config = dict(
    num_hidden_layers=11,
    hidden_size=256,
    n_experts=24,
    experts_per_token=2,
    d_expert=128,
    d_shared_expert=0,
    hidden_act='swiglu',
    moe_layers=[0, 1, 2, 3, 4, 5, 6, 7, 8, 9, 10],
    router_score='softmax',
    normalize_top_k=True,
    routed_scale=1.41,
    balance_loss=0.0121,
    balance_bias=False,
    router_z_loss=0.001,
    init_std_router=0.0148,
    lr_router=0.003,
    vocab_size=13954,
    norm='rmsnorm',
    norm_eps=1e-05,
    tie_word_embeddings=True,
    optimizer='adamw',
    learning_rate=0.00162,
    beta1=0.9,
    beta2=0.95,
    batch_tokens=[65536, 131072, 196608],
    max_seq_len=256,
    train_tokens=733200000,
    max_steps=6400,
    dataset='wikipedia_en',
)
Below are experts of layer 2 (counted from 0) of a mixture-of-experts language model. Rows are named router (the router's row for the expert), gate (a neuron's input weights, with its number), up (a neuron's input weights, with its number) and show model dimensions 128-255. Each number is 50 + 12 x the weight over its row's rms, rounded and kept within 0 to 99.
Before each expert's rows: a language model's description of what the expert responds to. This comes from a sample of Wikipedia text that the model never trained on.

# expert 10
Prepositions, infinitive to, and hyphens linking words after a noun or verb: to, of, with, for, from, not, be.
router:54 47 71 67 53 48 52 59 35 74 56 54 31 62 50 40 69 57 52 59 41 67 45 60 57 53 32 29 55 66 76 47 60 66 45 42 57 47 30 60 34 44 43 32 45 65 53 62 46 48 63 60 37 47 66 60 54 63 73 36 69 51 57 35 71 53 61 57 40 35 41 51 67 57 74 42 59 59 44 56 54 45 37 71 51 44 49 83 43 62 61 30 46 38 57 48 43 50 61 65 69 66 73 36 62 26 40 50 54 25 37 52 49 58 55 77 44 49 67 48 51 52 42 52 50 72 54 38
gate0:57 52 51 71 43 34 38 59 49 28 47 71 46 65 52 56 54 57 61 54 51 70 70 42 43 34 46 42 50 64 81 41 32 13 66 45 68 66 55 48 60 41 72 48 51 41 53 31 34 30 68 36 26 55 41 39 69 52 29 49 59 64 46 52 44 58 55 37 42 29 64 37 66 51 45 52 40 49 39 39 44 44 60 49 58 62 60 48 50 61 43 34 69 22 66 38 33 56 59 44 52 55 48 45 44 53 45 50 37 59 63 38 51 49 33 42 54 55 50 43 47 41 52 46 39 43 51 40
up0:65 65 59 63 62 40 66 29 57 44 52 40 58 41 55 49 44 57 41 21 19 41 42 63 53 15 35 50 57 15 39 50 57 29 64 57 49 58 53 68 59 58 52 66 40 74 70 58 32 27 37 32 35 47 53 50 66 47 29 50 50 59 34 55 30 81 50 43 24 49 38 55 54 58 64 66 42 48 42 57 38 60 51 51 61 43 56 48 64 39 50 58 57 49 51 59 58 67 49 57 54 54 59 40 45 66 35 56 31 52 51 61 54 48 42 53 34 59 62 29 26 62 46 61 57 47 45 55

# expert 3
Nouns and determiners after the, of or a, such as team, film, government, plus the slash and invisible character in coordinate lines.
router:67 43 50 47 62 59 65 54 44 69 68 57 32 59 48 27 55 62 66 45 58 72 45 53 69 46 33 35 45 74 72 76 60 66 47 24 65 44 37 72 31 62 52 44 47 51 41 54 57 32 53 62 38 34 57 73 39 59 60 52 51 42 41 48 66 50 77 62 49 47 39 52 68 55 60 45 50 60 33 50 46 69 42 60 33 33 65 59 41 65 63 37 42 39 29 36 47 45 54 63 66 55 54 26 58 41 34 46 53 39 32 52 53 30 56 62 59 51 62 31 50 52 40 70 44 64 69 41
gate0:37 46 35 26 71 72 71 60 29 30 64 69 74 37 40 59 53 48 48 28 55 56 59 67 67 22 28 40 60 46 52 47 47 51 54 48 38 53 48 54 17 49 65 56 42 45 52 20 62 38 59 52 42 41 48 49 61 48 59 28 58 54 41 53 50 36 43 61 56 50 48 62 59 52 53 54 83 46 51 66 46 46 43 71 50 43 53 38 25 80 42 71 61 25 49 50 68 42 57 66 43 53 54 40 64 35 63 32 53 43 46 55 31 52 36 74 48 43 39 41 44 57 49 44 60 58 65 39
up0:41 34 33 64 58 64 65 65 35 68 48 59 61 63 45 62 37 46 59 40 49 50 80 40 38 74 33 55 59 40 49 79 62 48 47 33 47 54 44 68 45 40 46 49 43 46 40 42 63 33 64 27 38 45 47 70 50 51 61 45 08 46 74 60 57 48 20 50 33 43 38 34 39 56 71 39 40 64 44 47 49 43 48 37 40 48 77 48 54 54 34 64 58 46 53 56 34 48 57 58 50 37 32 51 45 56 53 78 47 46 72 39 39 43 55 34 59 71 55 48 56 60 52 63 60 69 47 31

# expert 20
Prepositions and trailing comma or colon pieces after nouns and field labels: at, in, including, Leader:, Founded:, Earth,.
router:56 65 27 60 73 62 51 52 40 63 66 54 45 55 46 43 51 63 55 38 51 56 26 42 76 54 53 32 58 61 68 66 80 62 53 35 52 44 44 59 47 43 51 50 62 61 31 58 49 48 40 56 55 49 77 53 44 59 60 45 61 37 53 53 54 27 65 55 51 47 45 46 68 61 72 45 64 57 43 39 39 67 30 65 44 54 56 50 48 54 67 34 44 42 22 40 55 45 67 64 62 44 50 40 52 44 26 46 35 44 27 70 59 40 56 65 49 34 42 52 61 34 34 69 53 65 75 40
gate0:38 52 59 58 27 32 49 63 47 37 50 55 53 59 54 57 55 37 50 67 52 57 58 40 60 41 52 48 48 52 44 64 53 52 58 52 60 44 65 76 47 45 47 43 63 60 36 68 67 39 15 38 76 48 42 56 56 48 54 40 46 63 36 52 56 43 51 66 53 48 33 54 54 22 39 46 44 52 67 60 46 69 40 70 13 61 87 43 31 63 45 59 48 43 60 49 39 57 48 51 56 53 23 55 57 43 25 47 57 27 25 41 49 44 40 58 39 49 58 71 69 76 61 58 40 45 57 42
up0:62 47 42 23 54 42 33 49 36 45 59 32 66 53 51 71 45 50 44 49 43 35 50 58 50 58 45 49 45 43 54 35 45 57 37 48 53 50 46 44 52 37 42 44 40 48 77 62 67 61 69 72 28 33 42 58 30 55 75 49 28 39 39 52 24 61 37 60 46 78 66 54 43 53 15 47 58 58 44 40 42 50 52 43 56 38 16 51 43 56 53 43 44 51 40 55 61 33 77 56 66 49 67 57 49 54 46 37 63 57 44 49 56 52 73 41 51 34 46 29 48 52 48 47 57 43 53 52